Below are experts of layer 9 (counted from 0) of a mixture-of-experts language model. Rows are named router (the router's row for the expert) and show model dimensions 0-191. Each number is 128 + 32 x the weight over its row's rms, rounded and kept within 0 to 255. Numbers have three digits each.
After each expert's rows: "mostly gets" lists some tokens that are sent to it at least half of the time. This comes from a sample of Wikipedia text that the model never trained on.

# expert 187
router:118149102167106185152137060161125107095093145124115101080083099147145117090146109090138103196093129157078092138104117088124152116167113103132133143134125118149162091135142090100136208146148193138192062161100058133190121076149122077108126123134101130097124122153146132131182177063101134176157161140095133086101101151092085110067116074108076103195101107135150184104163130110140167154182163181102115140167089120089097127112117130145090149150159114136117116151053114081110087101085122110145140181122124112115101196180137159162140112117132089178138136167125092127097163167186150132
mostly gets: " ins", " ev", " conv", " Rev", " inv", " dev"

# expert 157
router:155140126142147169153121044167119118077135095122123138103090103151109131147151073086202119099116127103077089179117128125096125109147109129129135156134167067086164069156170106148074205082139194135127102155111136128161081161117140100117150130100088102114094159173151153120189184147131077145133167183132131057070080110127129116102099088104145071180095103086138166157141140141155194144144130168153139131141117107077074117130083124124108135148126108155158110148127136072086149114144197111101136133099142076092147129159129106142111125125157103227145124151087070110133135159195163092
mostly gets: " ass", " comp", " ch", " imp", " Comp", " Ab"

# expert 105
router:102106158117176107115098123124174154095160110086075155205114130120173200136153073111138082162085157153123120150122140127122093127142098128166125083115117089088179069123147131096081131108066170110123136173025060138131099096123150145155102087158122100116128065124104149138147123102162098110146146148125180120122119163118062107175114091105039109107125103108127121099150143143134124135151165079173136077123153067119126097103087116138129117148183114129105114102085114067103149150123183113136112146112134132161127160089075100133133148116113109174210102154115097207137098135081205095
mostly gets: " disease", "unte", "phone", "ione", "alle", "iber"

# expert 74
router:123169116170199185083142089150139125149156099154101114136113108177129149138113044127153146118122145095099107196089148100120122102158114100156149115147101117155127086109138128133109182123116186097160112146094107140156125095117108121134075108164141124140076086136094178160163113089102135130136131122105140132132146174130088090126116146147115076124137101080112190106147156138120161164171081112136105114115110048078087142140101140154142182084151122149133107132108114012104168117091180104136177168080121135087130186194078148154096103131168108152142123244096089147090161131151174077
mostly gets: " rep", " members", " men", " students", " pres", " ret"

# expert 114
router:156096121177150120141124082104108127123197069065138146144096054123196165129179110117174111204107190129158087109060162082115133114139108162165152099116143092128142117170177128119101162062112156097140091106109099133147095119113128107098072114126160130173117085122071154117158133137137137182134152149135111117125124139102120086075115098115061134154067079110125162141186160151122180201169142143163116158157101109122140088098164129165069118164133131146080114132133089063039122113088110132146135164123073120106138139186170097164163095134169107132139108137100105161121168110178116107
mostly gets: " a", " an", "The"

# expert 68
router:113085131137123138101080091116124097131190148080099118114127147141100237133106100090116094125129179126110122208118143061142151078131082123162149113086101122110151118127140121158049169118093146075173156190106096137221123132101155123151136132123104110171066094163131117141209134100102102124133149143125130119137163109105104108075053087120136097129099113101160156140128147171165124155138116130175127154187038056137131129106092124159119108146169134156067084094097046153106121118115129140187127108097130113166153127132097126137137145141139127168123151129050097143092146136173109157
mostly gets: " Barn", " Bay", " bed", " Corn", " Burn", " Yorkshire"

# expert 77
router:089156107157099137136122100130103161138130077089089115140101130161160155153137089110174086125081116083063111124130135147099051093146069148190135162065138102102178121137190092053101153089071151092160082155125083166135149130162170164098115048131125107111108088150146130145193130071152156152129219151150164142064157135148055058139145122119058138149122132110174183130162120146115122175107144147137150132148116135067171128089096115127140152119130109161126103084129121091110100091069113149140117117148136100083186152143082134130178103122086080135129136108108108135138125124122141073
mostly gets: "alog", "log", "din", "oph", "oid", "rob"

# expert 81
router:104123127116166158099115117124104125119149087119131101159102092161166112089184137105131118190101149105148095186046129114099124112155121155138100104079148094106135136103127117124083152100112145095128109123097097133134144090160164119091094086131133077142134118109097148163210156119095100169119126159108165098086092152093112083103108125092105105177126043113122157089168194152138159197191158131138151130152113104136165138107116122167071131117212107162051098122129083134029118116124100174157120142154075124118149150189073137136188101097143112195182124145068086161137163110155123137
mostly gets: "An", " featuring", " with", "With", " by", "with"

# expert 30
router:133123119161165162125093082165107137139181132125128106158123143164186160137137112158164080124077143124118125109118116147146126098156069164193129126048141118118119113132128126114085207083088160139179134145111087141116130110103157135104118157168132116153087084153056112126137126059213141146163165161149181119093126116143111114119105115115120096153107087107160145143138195176106148159169108134127124147177101077150134053113093109163090147133163143182117090123157084090086156102150090125149104098174181109120161154171075100171169140145193084178120129169124040152162126110182187140
mostly gets: " Brian", " Elizabeth", " Nicholas", " Edward", "British", " Sarah"

# expert 175
router:146106153196139161109107108130159110147132075101099151105140116156177133139095082097144121106144130143043140183105119097050119109164134133158164143106167049086137094119176096150057118108075143143156091162078086165163154134084145141127063114104100081138086091130104161138138111131143095140177134121178147113103122126125060120127104132130118098149147088072161194144133170167121199172131138142149104114115139081068076094134077082162137139158142106141131146110103095101144114109102192155121113170114107082069169120183088120134162106116140109152167103124113065137119167167193184124
mostly gets: " dis", " cor", " g", " ri", " Dis", " hor"

# expert 167
router:131141128131159178174118119132116162113113062075092120156085094125143106045127091139143119133089131063120130154084129157126123084163080181190133097098104098065150102136174092098045196091077164112116122136098117133112117086119145059110092103134136111135102087149125158140132163120128103182184122208153117092079129124099153143095032089098096077176129127079130159135129151152131113148180133154117138152114059079111109097105102108170094173142164080160087090141085111090071179134137142109122157117132118113105141153170089153116174122123140114180114155149101129169093132117151141098
mostly gets: " British", " Russian", " Ottoman", " Jewish", "British", " Polish"

# expert 39
router:083127165112114139124159118185164135054138114115132140111132091146198149107114117072138105150098148115126136158106169091112159052172136184170132119107138107114132065157139088112130136139070135111150134136125068163151133111172134119127087100112120114167110107130140143121198130125119159143147117109087152085156114135071150094122057097104085094155099085150122103155183155148141145134172098158165104158119048000153102126104077137176165148126162150140151098140086120129062135151115144158173175115134138095114143205182117143134121147129148098174128159137108107163087159155177155095
mostly gets: " some", " New", " des", "New", " North", " Some"

# expert 16
router:140159090144159170142077104139151136133141052117061143149107134155165178142166118112182090151088192154103130113065139072139115151117084113131148103074118121155208128145133131141123171108137180121131107211053122139133079069115180149151152094108098120141112146103106116157144124154137163129156107123179104121153137183053122121053127112097095110151105121126092137165177172157133142143190169166123148195174117106086154094066068147148115135134117109167152072137096109080141170128113095104119160126112108118080158126150082126157134167102140141163180065183141113159131137110149097088
mostly gets: " Qualification", " voyage", "ém", " Goals", "amo", "omot"

# expert 146
router:121138156145155132122134138158174133132147101098133136129113119159153184137100055070134097115122158125074138137143096095094103127175079147140175112093147117111177119170178155050079113160076157136159122157114096150157081100149155115119108141126059141140108116182081145124195149107123076177176137121110122117137059167119109146068063081083091057097118059022130141126134146116138146140145146142137134113142080104105096126131101090123105156076144123203120101153103139076098157147101177095144133139143115057085151182155146134122142108121162115107139094133076089178112130169160181127
mostly gets: " central", " southern", " Western", " South", " circ", " arch"

# expert 36
router:158133128175165214131122072117136125133171150128124092182138137175177107114154113110095033152134131126105120141100130063155151106166111179144154149133081125107152082131116114093168116111171140139164130188169058150122066103128120103093119105118108121165131118132122164165175138114137124118189139140150150140116119149080063131074072130126123122173143115112122144169171146142134183129157116142166175156169082092128119026135120093175079132133193120201095107159114100075113117052083122117174109174164108137089171143137101119124175136143147104162188140158112078150094138148172128134
mostly gets: " s", " p", " st", " Sch", " f", " v"

# expert 20
router:123124128142135155173132151168107135127178127167105149131112108138125133105108100121175095126118147149100144176070125101086125106178093089199142110092147165133201062137146056078112150067141176102162130182122021154155126122124091085157121072097161106126087109134124075158185142061119097116142090179168112111100141142120099123139100109145119103167060123166115208122151185157135137183151138139148138125127113088128136106088122123154119147117158135157073139105122088171100172116087092141172122169143100101075167163192081138152195134106120123173153114104134106134123175114175180116
mostly gets: " Se", " Sha", " Ta", " Ka", " Su", " Ja"

# expert 123
router:120158128143123163160124150136143088120161116076158128181099116181122172152161102111107059155099105164130113176134166146140163155165075154157169123072097100086161114147168100112114173104134183085155159147135124156117127123176184132118110080120099138113100092147158177169195140094121049131188162132100150111100117191122065122116055103104102127155118144157094113187183165208082180154167099143161117151134139107144102082100119109163092162114183120180116086142132074113149140122127145102120097173148103093112165136128083133168138154148143110176138123110138039135134126142180192123
mostly gets: " Andrea", " McL", " Robinson", " Ga", " Joe", " Kra"

# expert 148
router:145151127170185167137158070140131120116122112089055074153089097160136076123177104123150120089073121109122118208083168087092154106178114130202140150125111135148166150153119148041076162164100152113143097146125095114153097119153134148147081110160120108117109125148094115163171114100087131113114127143094119130134121163076075118061112082149069131139083095112146176102167170148133143188154153160081156160157115062099107099131085141178119151156160145166113099104103075147093116085069126145134129157088109101126173184114125116143159153099149127094154139181081098197091102147169151090
mostly gets: " moved", " returned", " down", " decided", " off", " lost"

# expert 116
router:122121117162134202112117125142116151108144091128117111146112122165183131146157077111123129164108186122115114142160143056135132119174132178159182161113126146087128138138130098117096135132080158129180129191118114138120155141134167099130125087146163100132097121199107193169221145130135122174158168167098113078116119167073125103104102072142122142168107105104121139139190170181150130162115213122148142102176159079076089108106133086196169163128149126114059124117128085129097093110101108173156092160141093087114167128114093130171128138130144105143209150207130114178078174157118158095
mostly gets: " 300", " 500", " 250", " 400", " 60", " 120"

# expert 119
router:143150116142120101085145108113173154088166125090115074112140044105169154138135136090127121132107134136062109160078122101138116116171100107155094122124163096155133113141147118069061139127099161064086125154075071169150091125126138083172114181109108131119114074156121139126212112107156178158195149151127142082130094196151098102142117068101107120161063125126133139118118111168129149158174093156114197082135113095151118133120099151197121137117187104171138107138137073117097164070085147120166119179120161111088172203131116142155103087127150120100106099139054088165129132173159153105
mostly gets: " east", " remov", " southeast", " west", " northeast", " northwest"

# expert 184
router:105124132164140122129157083160118099156151089106104161111102113115148171138127085087125076177097110157134155163141170126142116128133119159148153134104156087100169098177175132117116165117147172097091141165126095194181145117105147135161114080121128155084175144180119167105241137082173118144161158110138136132126060160127080070158105103061121086128065150130129163067155132141154132184159167105138123122184112087062138151080102116144131140127153141128118085147108089100135103136131113150138155138130078100068126169129074096134198178122124130188136136121146089192158175158171196078
mostly gets: " Tri", " tri", "imi", " mini", " stri", " ski"

# expert 181
router:140130177126128136104119101125179142083149100072098103108099118132191156118186073127179131130111151132120118155129132105098151144159059135137163153100110074142165098110159169059115137116091151146151142149126122128212119103159151088161079101162130128148104098155173129097128161106152118171135217148198142148148096139113125049153124090098083115131087120109137161108157137162109142147187164121160127162159120080049080095128084121059127150102133125123053105097147104113108160099093126133129116112142158120129177162161112119170160205081096103188114147139090118212069139124148148096
mostly gets: " drug", " organ", " bus", " cell", " alt", " mal"

# expert 100
router:171141110099175153168132108143135110068139106132102096172100094143127133065172099103134096103078134098151063178097123142086100107162111175152144124062121095106136118114134090050077198101137143097155119151092114137202113079138154109106077133129086121094109082126073155134208153106081138147141148136137163104090101134101119102117086091144126126169122090109144194104159159153158136153190167138108154153175128110089134143104109131188075166128185110193079115147145082155061144137133123155149166150098112126106124169128110158138179092080162136170174116198084097161141139131160116111
mostly gets: " during", "After", "During", " despite", " During", " Despite"

# expert 26
router:156143141158135139157137152122162157096178119097058080198087108125152128147152105079126146121081146130106074166097133100141101071129096143144139088091101079080161094121156094087120118093089130136174108161102110128152123068183139133088135071157118104099143060089053171160144121135180190138146162166165099106078129130079117101108118065095041121172073131122124101074136132128116127177136158163132156181167131073109124067105087114150127140115133103134145086109088121156086181094056109136109115094147120129086130124155121151081118114078162101123147146158070100166096135167155116098
mostly gets: " increasing", " reduce", "frac", " increased", "ible", "icient"

# expert 89
router:135155110122167177130126126176126112089118074113071140117125123142154219093128106131169075144072173123134130129150188121165079129168119096181119142075149138069174090118119122072098171081124146139107143112056100128141162110140150146181102095108130114097122102170106174106176117116141125112216176138131164081098123119162108098100088066091105108148101080163137192099162179190135120176156151105105185147135115091084127099139094126151141110100135120147068097175112080092117159122087105151149143084131095075120155134112133106108173144147156148145151108135117072197088144104163165074
mostly gets: "iya", "akh", "ji", " Khan", "ı", "athi"

# expert 31
router:089155140160112124160141100129177125095134078122175148166165096181154143085109086105157091169088184147094116163097137107150117151138103167172127118102111169094156099156159076119089155105149181086125143161092081205149104168095118119133122113085119132109064074166149122107210123092103082126126102149124133103077111096116123137089068126111130133146136096109133146134114153139130173190163135194097151112166121117149115107123103118127115153157162076166072111138112096114117156156121161133146125152143120089127139150142081158180162119086167106218149149171110023164127083124201190092
mostly gets: " Hu", " Pe", " Ki", " Ni", "Pe", " Ke"

# expert 29
router:119124129158138165103109147132125130146152049088127125129082129188187131157146124078131134142102140086135115117107077051085094123128090127126126115101141102094141136141159098059033146131112136130165120194096125163127110148168169089121117166162100097143127087124123157115195111072147109157179154159151127103120149200048075100092103125128081151157122104105139174125157188136144213164116203132141121151166102087160139130114135112172130143126135104169098115141097108117036101085090119132115131103165092061115133144168134152117154091114171109143177111170105110192130180125153137097
mostly gets: " two", " three", " several", " many", " new", " four"

# expert 9
router:134105093130147150116141091110095129086160107107148039125116075162181104095198108112099132189095152090121046149089151115097146087161112188173160141103104128082150082169120122097143156110128135126137128147105124155170093087148112126111137114136095098091134072127106192152145188090098106145146105152154130101107126122082099099122127067087130134141118116107116172143180169200156131190157181148152088139122061084098116107093108114127082124163138161141111101137123104099069117155112116147148159133116085122128171161139060152099201112077121103202184131144062110166142148126182120091
mostly gets: " by", "By", " By", " via", " involving", " an"

# expert 53
router:171130132148129175128116121137121128127186122084101119136070112114198125117146116078105095189099133122093124111121143083091095094141104164208140134069115113070179143144186104083083175089088153104188137131087114134165083104147126121120096142176123106098104074180114157141150128068177125152147151209159091114085122164053085092110115097141059109141087106130142141152141158159120153145138213139134146152182093110110170107132150092143095169137141096187128111124086088081076118138120141169127110132123108110104140183120144155153169149134165069192163112141087139124091142161133135073
mostly gets: " significant", " largest", " new", " prominent", " initial", " large"